config = dict(
    experts_per_token=2,
    router_z_loss=0.001,
    norm_eps=1e-06,
    beta2=0.95,
    max_grad_norm=1.0,
    max_steps=5228,
)
Below are experts of layer 8 (counted from 0) of a mixture-of-experts language model. Rows are named router (the router's row for the expert), gate (a neuron's input weights, with its number), up (a neuron's input weights, with its number), down (a neuron's output weights, with its number) and show model dimensions 0-191. Each number is 128 + 32 x the weight over its row's rms, rounded and kept within 0 to 255.
After each expert's rows: a language model's description of what the expert responds to. This comes from a sample of Wikipedia text that the model never trained on.

# expert 26
router [112  97 122  79  77 111  96 129 125 148  93 117 141 131 176 115 114 149 153  76 100  53  68 139  70 123 127 113 144 199 129 124  99 182 145 139 102  98  57 156 100 129 122 181  94 125  97  73 137 150 173  90 136 141 105 149  97 153 177 144 166  93 157 106 127 183 139 177 194 111 133 168 178 134 135 211 114 131 121 142 112 103 103  79 144 175 141 138 135 132 161 137 116  90 179 145 148 141 165 171  92 150  95 158 153 130 152 151 132  75  67 123 152  92 131 186 131 112 126 123 151  75 105 155 167 128 149  31  79 108 143 134 155 120 144 110 178 156 118 154  99 109 217 137 100 146 103 118 122  90 134 113 113 148  95 124 101  48 111 146 166 125 143 111 151 131 142 186 167 158 127 106 154 152 160 113 176 100 150 102  99 111 134 143  64 133 122 125 104 150 146 183]
gate0 [101 115 173  70 117 171  96 150 118 130 152  53 138 130 170  97 116 132 151 148 165 122 151 139 154 123 161  95 158 143 113  94 124 190  72 143 121 105 152 143 110 179 122 145 106 106 168 126 114 108  74  62 163 163 131 144 135 123  96 167 131 138 143 162  94  89  66 150 136 135 127 158 192 121 228 143  98 129 130 127  89 113  93 110 126 185 190  82 134  90 131 107 146 163  75 117 167 139  72  95 203 101 142 147 125 171 134 128  82 147  50  97 136 159  98 149 115 148 137 107 141 118 115 127 177 156 127 157 142 132 107 125 146  99 131  94 180 125 110 122 189 146  48  81 139 104 126 114 121 121 139 138  72 166  88 142 124 115 112 157 114 108  68  83 122 181 107 109 185 145 131 143 122 171 117 136 137 164 130  85 133 187  44 172 172  99 100 114  97  92 121 149]
up0 [ 89 171 152 152 191 161 133 122 167 140 137  89 100 143 167 139 117  82 159 150 136 132 113  50 116 120 120 116 107 151  87 126 107 109 158  99 182 159 127 129 178 134 112 127  71 127  61 168 151 111 169 156 146 126 144 143 164 120 123 112 144  86 132 100 175 109 118  96 157  83 167 153 147 101 140 167 145 132 121 170 121  74 109 128  89 128 104 128  71 138 191 136 140  86 100  65 147 111 191 159 119 190  84 125 131 125 102 161 102 131 121 165  88 116 185 136 168 158 211 182  89 165  84  74 164 115 128  91 104  88 142 137 138 120  99  83  87 125 123 118 121 127 172 166  92  76  96 112 119  99 113 100 136 128 155 140 189 141 123 108 149 128 188 135 135  88 153 160  99 113  13 136  87 101  85 131 106 190 141 102 147 137 184  89 158 131 149 104 105 105 141 170]
down0 [137 105 101 126 107 119  81 133  62  65 149 118 113 149 118 154 101  88 106 119  97  86 160 121 178 116 129 119 156 127  96 174  87 134 127 198 109 149  80 166 151 124 138 111 135  98 206  92 123  96 137  81 138 154  95 115 106  88 145  87 123 114 158  92 113 102 121 119 121 157  56 105  84 106 139 168  81 144 101 187 126 117 119 172  99 118 118 167 104 156 139 101  85 120  73 151 180 142 192 134  99 148 183 174 124 176 159 114  38 152 190 100 113 115 145 126 123 154 148 140  98 167 124  93 140 152 116 105 163 146  87 123 137 125 148 200 144 148 151  88  81 124  84 146  77 113 149 158 146 114 112 110 162  69 102  94 165 119 111 115 142  84  63 135 121 140 146  48 115 112  75 149 108 188 158  92 103 132 125 109 140 130 166  55 122  94 113 165 152 105  69 133]
What it handles: Parentheses and unit marks

# expert 5
router [118 111 130 107 117 134 127  40  87  68 122 166 160 128 129 142 164 148 115 103 135 132 127 155 121  34 186 133 129 120 112 133 133 167 151 102 119 104 114 162 107 157 143 143  95 142 150 159  95 125 115  86 156 124 148 104 125 132 151 137 193  51 164 127 126 113 171 134 153  83 108 203 167 112 112 159 115 148 118 150  84 132 116 111  80 144 100 177 135 150 104 186 119  83 146 130  88 147 132  87  82  96 164 142 151 205 154 195 156 116 110 142 140 170  46 149 144  92 126  73  75  80 107 157 122 121 138  97 173 118 150 113 149 153 219 156 120 184 106 107 147 142 158 140 136 142  83 135 133 126 134  85  57 133 122 142 173 110 127 133 108  80 167 121  99 173 148 159 181 120 135 186 105 104 138 154 148 108 184  64  98 125  93 107 158 173 110 152 123  77  96 124]
gate0 [108 139 210 118 115 159  42 126 116 116 167  40 145  98 109 144 187 159 122  96 167 131 133 163 109  98 109 105 131  64 126 108  88 166 155 102 110 136 108 129 125 109  96 148 172 100 103 185 131 103 121  83 103  90  98 173 147 145 122 125 137 135 128  63 118 151  91 105 137 121  94 156 121  61 135 166 122 144 142 118 122  70 141  92 114 160 169 157 144 140 117 120 149  80 130 109  85 132  84 149 152  84 131 107 101 127 107 158  89  95 148 156 143 168 110 110  78 154 207  73 136 110 112 148 174 179 117 107 151 164 129  97 166 111 151 147 105 165 142  70 126 111 116 173 115 114 114  88 115 122 117 174  69 107 145 113 129  91 106  66 138  71 117  86 194 115 104 144 137 115  96 178 156  98 107 154 152 116 118  61  91 122  42 132 171  80 175 103 128  79 119 170]
up0 [ 96 208 135 200 188 100 116 144 149 156 137  96 133  91 130 158 133  92 119  98  86 142 133  73 137 112  87 101  98  96 121  89  90 159 151  73 108 126 103 182 142 117 153 142  95  75  87 168 154  88 147 139  92 115 135 161  74 117 146 141 103 159  89 129 165 151  98 126 143 100 141 125 158 125  58 204 114 184 133  86  88  86 167 166 129 110 159 106 108 111 108  73 126 133  90 138 103 160 149 177 113  86  90  93 145 110 108 113 164 111 132 214 109 156 113 148 160 154 134 150 102 152 119  85 133 141 138  72 110 121 147  68  81 117 116 112  63 118 134  94 140 110 147 166  44  96  70 161 115  98  92 115 102  98 160 130 176 141 110 135 181  93 148 157 169 114 128 175 176 126 180 140  83 117 106 187 125 107 156 141  94 118 115 187 117 103 155 116 115 109 156 160]
down0 [151 100  99 157 124 123 136 168 104 136 120  65 112  58 139 159 157  63 124 154 101 113 198 125 111 193 123 172  69 124 133 153  28  84 187 170  59 173 114 124  99  98 115 153 175  85 161 119 115 123 109 166 171  89 121 116 132  76 118  52 130 125 116 156  61 138 159  96 174 109  94 135 141  99 124 133  83 127  94 120 115 137 111 138 122 108  94 143  81 166 135  83 128  64 125 112 118 122  98 118 178  75 144 184 146 178 170 136 169 214 144 171 150 126 136 115 115 112 108 118 122  89 107 120 143 179 111 114  91 127  66 120 171  90 156 158 112 112  68 112  87 168  94 134  86 140 129 170 106  93 127 101 154 117 128 137 128 106  78 169  99 118 123 128 154 124 108 126 120  87 108 114 160 160 128 154 132 100 100 109 132  89 123  67  87 113  71 138 161 139 123 114]
What it handles: Biography lead openings

# expert 21
router [171  70 148 127 120 138 101 107  83 141  77  90 114 178  93 114 158 156 106 132  74 119  33 120 122 125 161  59 154 125 101 174  69 138 155 112  89  96 137 178 124  97 145 134 134 121 132 119 113 107 147  83 164 146 170  76 124 161 142 123 157  89 144 116 109 154 156 112 156  32 144 184 129 110 126 181 156 188 152 163 105 120 105 122 112 186 125  94 117 177 154 150 105 133 136 124 155  72 177 147 108 100 142 186 131 132 171 127 150  85 103 133 105 122 101 103 134  72 112 106 109 118 128 117 160 114 174 153 103  81 191 125 167 162 119  91 149 127  96 151  64  81 131 162 103 113 110 155 148  71 137  85  86 160  77 151 130  96 128  89 131 107  99 100 163 116 145 158 157 175 136 100  55 147 145 155  98  89 113  90 135 122 119 145 166 203 154 167 114  96 153 176]
gate1 [ 61 143 131 139 100 166 152 132 138 116  75 152 136  59 135 103 115 123 155  57  37 106  93 124  92 122 100 147 137 142 158 136 122 116 106  94 129 119 160 109 140  52  78 106 154  93 107 104 151 183 164 109 109 113 112 163 112 128 121 179  95 165 148 121 100 189  83  84 139 169 164 136 103 147 126 105  89 121 155 153  99 114 106 164 143 145 131 149 146 162 135 190 127 166 145 129 178 112 129 135  95 142 170 195  89 105 150 149 129 149 199 139 115  92 120 146 120 117  77 145 123  67  95  95 142 145 165 129 139  63 154 106  88 141  56 170 130 175  51  85 111 116 166  92  73 143  75 172  91 110 158 135 129 181 146  79 137 167 112 178  98 106  88 175 115 147 151 104 112 104 117 106 114 164  85 169 114  98 128  80 109 132 111 135 143  65 132  87 108 102 104 151]
up1 [ 66  93 134 173 119 142 115 159 146 100 167 110 130 130 127  94 113 111 145 147 118 112 194 207 119 113 131 153  98 132 107 104 148 147 128 123  81 112 109 131 112 156 107 183  98 141 144  98 163  42  95 116  79 128  95  72 121 128  32 148  80 114 150 112 154 159 151 145 198 164 157 125 120 133 151  60 162 174 178 125  70 174 110 136  24 132 146 154 112 132 115  73 148 143 134 121 118 128  69 135 133  85 139 100 108 106 128  91  89 120 187 144 127 149 103 124 137 122 170 132 112 100 163 139 128 138 122 106 169 107 133  50 143 124 143 127 115 107  44 102  99 130 107 131  74 110 134 112 135 117 130 163 176  91 117 154 116 162 108 126 140 152 144 190 138 133  82 151  89 132 103 186  90 126 102 166 165 143 146  78 160 116 105 163 166  94 119  72 210 104 117 127]
down1 [ 87 153 176 122 142 117  82  92 142 136 132  94  94 126 172  55 131  78 164 132 125 107 175 107 126 120 183 128 175 151 120 114  56 108 153  88  93  94 180 106  80 161  84 107 100  89  81 104  97  99 147 214  61 146  99 142 120 146  85 121 110 129 105 174 110 182 151 138 134 137 174 106 145 135  94 116 201 166 183 132 121  83 147 111 131 114 111 160 122 153 133 162  89 135 100 124 122  48 143 112 111  92 170 113  72 100 107 155  94  82  91 110 125 159 166 139 106 105 160  81 144 167 121 124 111 117 151 104 110 119 135 111 129 116 147 140 173 139 124 181 139 122 113  99 129 117  88 195 108 175 180 142 114 108 104 121  79 130 155 119 132  80  65  97 118 170 168 201 116 145 132  91 121 158  75 125  81 144 129 122  95 141 101 156  85  74 209 137 134 107 109 123]
What it handles: Year-start digits, table cells

# expert 1
router [204  41 128  68 125  96 108 113 122 137 148 155 143 136 138 130 193 167 104  88 104 105  77 124  93 126 175  54 174 135  92 174 136 128 153 124 100 113  98 139  98  82 141 138 118 133 131 125 124 185 104 105 154 154 202 104  77 158 159 115 160  83 109 164 128 158 169 137 161  27 116 198 132 153  98 153 206 150 149 118 111 133 145 175 135 192 108 145 130 158 130 173 101 134 158 135 129  95  94 117 122 118 128 175 143 115 151 150 156 136 132 129 126 114 125 133 139 126 115  89 178 118  87 155 151 140 119 148 122 121 170  60 157 188  85 101 141 143  82 100 119  65 121 214 170 130 106 115 189 114 182  99 111 178  85 137  62  81 126 109 155 116 110 133 104 125 148 160 119 152 136 118  90 137 167 156 151  64 115  92 128 124 142  97 139 131 141 153 114 108 149 140]
gate0 [150 120 180 102  95  96  76 119 117 119 124  85 175 171 128 128 115 146 116 142 140  72 117 149 149  81  99 132 146 131 166 104  76 116 116  88 134 197  82 133  94 165 102 111 138 145 123 149 133 113 135  66  86 179 124 166 137 127 117 133 117  93 142 154 121 142 120  92 144 106 145 130 178 162 186 147 144  92 120 129  90 119 112 138 142 145 117 168  67  99 108 116 131 171 102 138  80  96  93  96 189 110 171 112 162 187  93 124 119 109  96 106  83 165 152 119  71 203 161  64 159 122 127 202 195 158 114 191 155 138  46 151 167 156 148 102 123 162  71  87 151  54  93 124 102 103 124 139 103 178 165 209 145 135 138 107 117  85  94 130 163  91 109  87 153 109 108  89 138 122 107 168 128 146  96 121 125 129  84  96 130 169 111 125 160  76 122 133  93 182 122 107]
up0 [109 163 141 167 179 170 140 125 121 158 108  81  43  89 129 181 109 165 117 175 193 137 155  90 120 126 140 133 138 138 117 154  94 144 158  66 179 133 144 181 136  98  89 151  93  92  72 154 115  97 171 132 162 123 175 155 139 108 163  98 110 151 123 100 148 115  81 152 150 141 129 166 158  55 138 186 128 165 196 162 135 111 140 141 131 152 112  98 152 165 123 121 159 103 123 108 151 126 131  99  70 118  65 149 102 139 150 119 113 151 123 140  93 119  77 179 160 107 119 139 121 153 175  40  97 144 129 119 100 120  99 128  94 108 123 116 125 116 221 108 171 173 166 181  82  81 135 132  83  77 137 120 105 146 124 147 172 166 152  65 176 190 113 140 135 104  96 141 150 181 141 111  87 159 131 159 177 146 135 182 155 125 103  99  77 106 132 135 109  77 131 137]
down0 [162 102  96 118  77  44 122 105 138 131 145  83 144  64 113 107  98  48 121 115  78 120 181 165 142 101 100 141  98 115 133 141  94 142 148 180 106  85 106 141 101 145 150 152 160  54 145 137 168 132 119 104 163 132 125  89 111  73 115  95 111 191 142 172  92  91 157 136 164 156 109 107  91 124  78 151  52  97 107 173 169 147  92 135 145 103  94 182 106 131 109 112  70  98 156 170 122  83 126  87 127 139 164 162 110 183 129 142 128 157 150 171 125 101  87  83 129 130  96 150 131 168  93  75 171 129 175 167  88 126 158 126 162 104 159 171 123 126 153  77  94 174 149 116  74  85 187 135 130 112  95 115 115  89  99  96  88 138  80 101 148 161 105  83 138 140 184 169 137  93 155 133 162 171 134 164 139 124 119 101 183 110 177 103 159 136 148 161 127 146  89 149]
What it handles: Proper name starts

# expert 24
router [139  72 144  75 145 123  99 111 108 150 101 114 133 148 146  93 177 160 110  92  93 105  93 149  67 117 175  67 145 167  47 169 109 130 170 108  72 111 116 156  98  95 134 156 103 125 122  94 124 188 119  99 136 150 197  49 124 105 144 121 158 101 133 125 110 173 147 137 137  34 134 200 175 149 124 166 157 156 118 129 112 136 115 156 132 174 142 160 140 167 104 179 102 146 178 139 116  94 114 157  93 100 125 176 157  88 178 135 171 143 122 125  89  88  94 126 161 107 108  99 160  96  99 139 142 120 152  73 128 105 171  80 126 171 134  94 168 120 108 101 113  78 152 160 166 113  78 134 166  83 164  63 125 165 111 108 105 107 125 107 137  88 103 162 106 167 149 161 102 165 139 113  89 120 179 151 150  77 101  93 135 127 112 130 153 214 153 151 104 123 135 174]
gate0 [109  68 178 120 123 132  91 172 141 161 144  79 147 122  89  96 128 136 152  53 117 110  87 129 129 132 130 145 169 125 183 148 141 154 156 162 175 173 110 138 147 187  79 160 144 191 169 117 125 188  77  85 121 205 134 167 139 127 170 166 179 104 139 169 105 186  87 100 158  97 143 144 190 124 162 174 158  81 179 127 156 103 122 107 162 114 160 116 122  89 148  94 139 110 114 107  97 150  76 142 144 133 139 124 122 165 166 128 169 130  87 102  96 123 163  95 129 156 119  46 146  76 151 195 179 134 113 141 158 147 117 159 120 156 117  79 167 160 122  80 159 120 102 127 160 133 140 130  82 151 136 168  75  99 151 122 106 143 137  89 126  79 134  62 155 145  94 108 133 140 135 157 160 138  84 135 153  61  65  93 127 161  99 128 149 107 132  91 143 124  62 153]
up0 [112 155 104 196 151 173 106 122 113 171 106 115 131 164 169 139 108 126 144 197 156  90 123 129 141 163 134  90  81 164 105 119 112 152  81  69 135 162 143 153 144  83 114 118 151  79  42 187 126  89 187 104 163  52 158 180 168 146 130 180 101 148 149  93 173 142 143 115 142  80 122 107 140 182 110 189  97 148 105 171 128 117 130 133  77 134 161 133 115 158 104 121 137 139 119 128 148 109 176  97  76 118 104 165 154 152 106 185 110 139 106 175 105 152 115 158 110  84 128 132 139 153 160  85 140 141  92 159  86 128 173  87 110 158 106 110  90 108 113 104 141 161 115 194  85 129 135 142 131  93 197 107 130 161  78 149 173 187  92  88 150 155 106 121 108 156 104 174 136 118 151 102  46 147 111 156  96 124 122 119 139 142 212 137  58 134 127 153  80 131 141 127]
down0 [108 104 120 154 134 109 144  87 161 105 137  80 199  28 117 143 147  66 145 101  48 130 132 137 220 119 109  71  75 128 160  93  86 116 122 189 120 142 150 187 127 140  77 144 159  75 150 126 137 134 159  99 230 127  96  73 136  69 112  88  86 140 140 121  93  96 173 138 104  99  78  70  90 104 139 154  94 114 109  86 115 121 141 144  85 111  76 176 103 142 107 128 124 111 116 142 116  95 176 158 102 126 128 109 118 174 114 137 137 156 128 124 121 137  89 150 123 133  86 140 109 119 139 131 136 195 121 144 119 158 153 127 177 129 150 120 120  83  71  93  51 122 188 132 110  89 150 138 171 123 125 122 109 142 109  93 126 168 112  79 113 119 143 129 124 145 146 174  99 149  98 119 119 168 109 163  95 157 101  52 139  90 173 123 153 100 122 117 123 132 147 191]
What it handles: Name-initial capitals

# expert 20
router [106  98 143  66 155 119 140 124 162  86  90 129 114 140 161 172 142 167 100 117 122  80 162 136 112 178 124 100 161  96  95 129 178 167 121 121  89  83 105 125  91  99 164 108 105 106 168 153  70 137 142  82 120 137 143  94 122 118 150 148 146 100 114  85 105 126 137 133 187 135 135 155 142 133  91 166 135 150 127 109 111 131  71 129 163 142 128 121 127  83 103 129  77 117 139 104 113  41 160  95 113  56 129 102 121 161 186 181 189  95 126 106 124 177 105 132 136 107 173 123  75 115 124 180 171  91 135 170 166  95 144  75 102 141 131 125 173 114  76 125  72 147 177 123 130 117 107 131 169  88 143  92  58 144  90 144  84  77 111 166 156  99 147  43 139 138 135 150 143 188 108 105 119 123 143 129 180 136 138  43 121  95 132 160 161 192 121  86 103  82 196 145]
gate1 [107  82 105 140 128 113 181 137 148 150 125 170 124  52 164 131 140 143 150 106  80  80 128 117 181 163 102 184 139 158 125 196  83 121  59 130 149 125 176 143 176 114 113 140 150 169 143 115 123 153 164 140 121 154  84 106 177 130 128 166 214 114 165  86 156 166 100 128 123 164 125 112 117  90 111  88 107 119 148 178  97 165  78 160 118 111 130 112 174 148 131 107 120  98 140 149 136 120 156 139 137 187 115 157 167 112 150 111 152 173 124  99 154 101  87 190  87 136 131 110 164  60 125 155 123 174 112  84 133 118 118 145 162 147 138  52 151 160 111 116 173 153 140 129  79 167 103 141 118 114  95 123 107 138 157 148  74 175  80 147 144 117 130 207 118 138 179 116 139 136  99  62 108  87 100 178 140 117 164 143 163 165  94 121 133  63  85 142 112 226 149 158]
up1 [139  80 178 138 158 130  83 120 156 164 132 128 103  82  90 131  84  93 127  85 180 167 110 102 134 109 132 159 132 121  85 171 157 110 124 149 169 146 154 194  89  76 103 189  83 134  91 147 123 110  84 155  71 201 121  67 126 123  82 112 153 110 152 118 146 155 161 182 168 181 115 177  73 140 151  95 116 160 115 119  64 115  45 149 106 148 109 159 150 113  85 107 125 142  85  91 148 178 153  91 165 134 138 112  77 127 123  70  73 138 146 155 127 138  76  84  82 121 140 143 116 102 128 128 136 203 150  98 151  86  90  86 159 124 178 136 128 136  96 160  57 170 140 119  65 176 138 162 122 113 140  99 123 144  57 127 129  82 110 127 137 120 115  97 149  86 150 110 108 102 136 124 116 106 114 167 159 139 176 159 170 138 134 140 178  86 139 141 181 125 133 126]
down1 [177 163  74 132 137 167 131 173 147 156 124 158 105 122 162 205  80 102 159 131 110  60 167  88  65 129 145 116 150 124 128 138 187 103 152 111 125 123 192 138 143 122 132  89 199  96 109  87 162  69  85 174  88 128 136 134  93 190 127 123 114 126 103 163 167 115 165 253 124 140 126  78 123 116  74 134 117 163 163 147 150  82 188 128 151 132 164  95 145 127 170 162 159 169 101 145 102 138 154 140 130 172 107 106 131 125  67 125  61 138 141 103  85 167 122  98 109 110  93  88 162 231 143 134 143 124  96 103 121 150 158  93 126 134 119 143 130 154 150 140 126 130 124 105 128 142 124 128 128 138 134 118  30 177 172 143  87  99 153 127  98 159 130 134 141 118  85  95 174 135 121  76 128 146 133 104 116 168  95 167 127 162 134 126 135 163 126 131 105 160 144  81]
What it handles: Score dashes and separators

# expert 16
router [145 101 100 104  99 105 140  72 148 208  92 133 121 151  98 130 148 138 152  99  85  78  47 130  80 134 149 102 187 137 120 174 122 132 199 111 141  88 112 137  63 126 157 140 131 140 146  86 172 173 134 127 120 181 194 109 108 130 136  54 116  93 156 120 177 154 136  97 145  91 115 182 124 145 133 175 166 131 115 186 131 169  85 135 103 185 122 173  99 177 125 151 130 111 112  77  74 135 129  69  83 142 160 118 138 132 151 171 148  86 138 112 119 125 131 183 144 121 181 123 122 138  87 143 174 174 157 150 153  71 116 149 103 179 134 125 149 145 120  68 131  95 154 130 129 196 176  70 149  85 171 115 111 149 102 131  96 107 153  86 164 139 108 109 154  82 197 176  99 121 149  96 162 147 122 105 116 110 141 122  97 132  81  75 159 129  82  96 115 121 111 143]
gate0 [ 60 107 165  84 110 141  46  85 113 126 166 127 122 156 170 141 136 195 125  95 146 127 118 174  95 148 146 151 146 168 113 114  94 125 155  92 116 192 111  91 129 165  96 163 144  92 119 148  96  76 131  33 103 156 153 123 132 138  90 135 144 120  94 132  84 143  80 150  94 115 100 161 124 112 162 172 142 111 145 134  97 118  91 114 141 123 192 152 134  76 116 117 117 157 140  71 121 119 141 121 209  63 102 103 118 119 102 175  93 135  86 126 116 136 131  75  41 115 162  86 203 151 110 153 147 179  58 134 180 137 101 146 150 101 107 158 123  93 120  64  84 105 111  93 184 149 148 117 103 136 148 159  86 125 138 169 130 122 134  94 123 136 141  72 145 160 144 141 165  94 164 155  86  79  82 166 163 131 105 123 135 144 111 150 194  81 110 130 150 143 103 135]
up0 [117 160 115 168 116 202 132 212 126 147 124 114 131 141 132 152 146 131 174 158 124 154 117  72 136 102 145 109 157 102 117 150 120 128 106  96 179 153 180 186 121 141 123 132  71 110  69 196 126 153  83 133 157 139 179 246 130 166 151 105  84 142 182 178 156 146 132 149 119 164 174  99 146 116 112 188 168 168 131 160 143  96  96 150  91 170  71 152  93 136  96 144  81  70  75  90  91  75 127 129 104 233  98 169 110 112 162 142 122 147 127 148 134 106 162 108 138 158 147 136  78 134 153  67 103 123 123 143 150  78 114 124 146 150 109 121  75 121  86 149 136 134 177 130  91 129 140 122  77 106  86  99 126 132 102 157 173 140 132 148 135 167 133 128 103  77  93 102 126 118  88 125 142 133 117 140  85 122 154 116 106 120 151 157 110  65 117 148  87 117 186 117]
down0 [137 113 169 124 132  57 117 100 149 110 109  87 164  76 118 159  92 100 148 159  93  77 131 135 201  94 106 149 147 151 165 140 107 141  63 182 129 110 101 158 163  85 106 119 151 132 149  85 119  85  77  92 145 118  92 109 173 114  60  99 139 124 114 145 117 121 171 134 201  90  69 105 130 134 114 101 133 113 117 126 206 119 135 155 134 149 117 206 104 152 115 134  91 121 141 157  80 187 164 128  93 129 189 140  87 147 121 128  77 165 141 185 152 155  84 101  92  89 114 126 128 171 110  40 151 121 141 171 111  84 141 152 130 167  90 150 155 153  89 104  65 162 120 107  79 149 149 192  97 108 105 178 118 120  79  88 112 118 110 141 158 100  77 106 140 112 136 167  95 123 131  98 147 175 103 193 114 138 134 127 136 113 143  71 145 106  99 160 148 175 130 151]
What it handles: Clause connectors, sentence ends

# expert 14
router [161 127 125 131  85 105 126 126 103  94 104 123 129 152 130 116 168 131 100  94 118 138  85 141 125 121 172 135 149 115  60 146 133 154 151 111  63 139  88 127 112 112 168 172  97 103 133  58  79  98  58 113 112 129 136 120 108 122 152 132 116  90 150  90 144 185 135 110  98 146 154 109 130 101  85 149 161 144 150  99 106 126 156 107 113 125 130 121 101  84 165 132 117 101 110  86 115 143  65 136 134  89 171 101 207 156 146 105 163  99 117  62  51 159  57 159 116 132 120 164 149  49  63 116 141 108 154  83 111  70 144 105 108 151 105 146 190 188  92  98  29 164 145 123 158 109 114  64 172  74  72 142 139 123 154 186 116 163  73 117 135 109 147  78 146 187 121 155 111 151 157 119 123 134 133 151 137 121  89  83 139  97 124  75 127 145 144 160  75 135 108 155]
gate0 [122 134 134  89 109 124  60 175 113 165 100 128 182 113 169 183  99 172  81 123  99 139 130  97 100 102 157 125 167 141 168 164  98 129 169 133 142 115  80 167 149 157 129  93  83 141 160 109 124  63 141 111 172 106 171 196 189 181 119 179 110  82 123 160 146 168 100 126 119 121 145 156 164  91 161 179 149 119 184 107 154 178 172 115 142 139 187 113 156 127 110 111 161 146 104 109 118 142 114 121 151  85 105 113 119 155 115 127 114 171 113 127 120 193  46  87 143 174 141  91 126 128 121 125 208 191 115 118 117 175 169 183 188 157 131 117 105 104 137 134 111 140 119  72 139 159 121 117  72 124  97 180 119 142 148  89 156 147 153 156 123  98  73 102 135 130 160 114 165 158 115 167  98 158  68 144  93 121 146 107 160 151  82 145 201 125 154 183 122 146 172 108]
up0 [110 159 129 130 139 113  89 142 159 168 173 112 132 168 103 176 117  77 127 133 184 120 122 108  74 149 105 171 155 147 119 133 126 126 134 117 155 121 145 157 163  70 160 111  48 106 138 165 109 180  73 131 193 133 211 178 106 119 155 107 110 142 105  97 198 142 110 147  83 126 174 110 172 156  50 185 109 136 101 150 155 134 123 197 121  85  88 141  89 139 106 160 124  41 124 111 160 140 110 185 157 143  98 159 162 117 155 134 125 169 105  85 116 124 110  93 224 171  98 140 156 119 111  84 169 113 109 122 165 129 107 178 124 114 150 155  69 160 170 113 108 117  90  94 116 149 104  58 147 137 158  87  89 106 122 174 172 178 162  85  94 126  90 156 148 119 148 121 151 119 116 141 102 136 126 143 118 120 196 112 113 119 106 131  94  82 134 173 144 127 118 139]
down0 [ 41 137 112 161 201 144 123 130  73 140 140 131 120  94 108 159 183 121 166 148 126 162 113 127 145 135  94 150 133  72 119 198 122 189 123 132  71 129  73 171 102  81 141 138 166 149 144  89 105 110 131 161 179 138 133 100 134 127 154 132 177 176 162  97 134 120  95 138 162 105  85 121 110  76 148 143 120  84  74 156 136  63 152 165 135 124 102 166  63 139 132 148 111  93 156 184 137 120 133 195 117 192 138 140 192 181 152 111  86 148 140 102 115 131 109 129 171 204 136 153 124 128 124 122 205 206  99 152 119 125 140 154  78 117  92 162 132 161 115 142  69 151 122 129 107 187 140 166 156  89  99 152 128  95 136 153 102 136 132 137  60 109 146 121 167 132  96 137  76 126  97  96 147 121 137 131  90 155 133 113  92 135 158  96 173 148 113 154 162  77 131 186]
What it handles: Auxiliaries and linking verbs

# expert 28
router [140  82 165 124 177 120 120  92 110 133 105 137 123 203 129 139 131 153 111  91 124  91 124 142 129 112 168 102 108 182 128 175  75 133 171 101 122 132  72 152  79  92 186 123 126 112 123 123 107  90 106 106 149 141 201  75  69 120 168  51 184 114 160 134 171 127 155 135  94 130 148 133 122 184  84 136 148 130 135 133 128  87 131 107  60 136 150 104 146 162 201 129  60  85 128  61 135 125  89 103  94 169 144 176 104  79 156 153 171  34 130  81 158 103  47 168 149 107 167 110  79  87  92 170 132 133 162 153 117 103 136 134  95  88 159 116 160 175  61 127 166 101 105 114 123 156 126 113 154  81 106 133 106 170 132 146 144 102  95 146 159  97 175  99 141 129 157 195 116 142 114 151 133 125 156 123 153 147  99 124 114 133 109 120 176  84 143 122 142 149 117 117]
gate0 [144 122 190  78 103 165  50 107 151  83  73  61 120 172 153 166 181 118 140  96 136 158 102 162 137 112 162  81 128 105 112  78 139 194  95 180 151 156 128  86 133 179 167 118 175 119 140 134  99 109 155 152 122 174 144 150 132 152  93 135 103  76  61 104 143 132 108 107 121 140 155 185 145 155 143 149 171 116 140  97  73 103 122 157 109 148 150 111  98 144 149 109 104 146  92  86 146  91  76 108  88  97 147 113  97 133 101 178 100  74 114  81  96 147  90  83  74 133 183  64 118  97 141 106 194 156  74 149 145 149 174 145 131 171  74 144 160 118 109 108 180  93 117 136 104 124 114 127 109 137 111 188 138 172 147 138 158 133 139  96 112  67 126 102 103 175 163 147 156 126 140 114 138  82  80 169 189 157 119 126 105 123 123 124 153 111 186  82 139 107 131 174]
up0 [ 96 193  78 153 135 137  94 114 168 193 201 140  97  78 153 138  97 141 117 108 146 140 141  99 144 138  83 133 125 172 134 133  96 129 170 126 113 118  99 174 100  89  91 108  63 164 106 125  94 117  78 105 160 121 182 152 125 113 159 148 132 163 174 141 177 103 121 160 110 126  96 140 171  93  92 183  78 119 140 182 170 123 118 127  90 109 144  80  74 126  62 129 133 109 161 114  99 102 160 158 132 146 113 156 160 137 147  98 138 139 127 205 155 114 104 165 164 115 137 150 115 136 124 130 133 147 137  59  90  87 121 109 106 155 126 152  95 151 100 171  76 202 148 108 123  60 147  75  52 121  69  90 121  83 143  99 176 142 116 139 170 125 154 145 148  76 123 189  91 182 163 170 131 175 134 151 110  65 125 100 151 140 120 112  86  81 118 144 148 176 127 112]
down0 [112 181 162 144 135  94 149 153 135  94 140 137 110 145 158  91 109 130 142 169 148 124 179 205 154 101 135 121 107 119 145 103  90 139 114 141 130 152  66 125 110  96 126 153 150  95 195 158 110 136  84  93 178 143 118  79 109 138 159  94  95  84 186 116 187 116 106 182 138  88  77 135 165 156 115 139  68  90 129 201  95 121  90 158  85  80 103 127  71 174 130 104  61 102 135 136 124 140  88 142  94 131 198 144 115 246 163 103  97 121 133 100 147 164 130 154  83 103 104 155 100 128 131  86 159 111 120 167 104 120 106 130  84 115 132 157 114 138 114 137 105 144 150 157 124 139 107 165 150 110  57 143 107 111 139 111 151 131 119 124 155 125 121  39 117 105 181 154  99 136 154 126 223 131 170 126 141 104 113 117 139 167 139 122  96 121 147 184 100  93  57 102]
What it handles: Sentence and section ends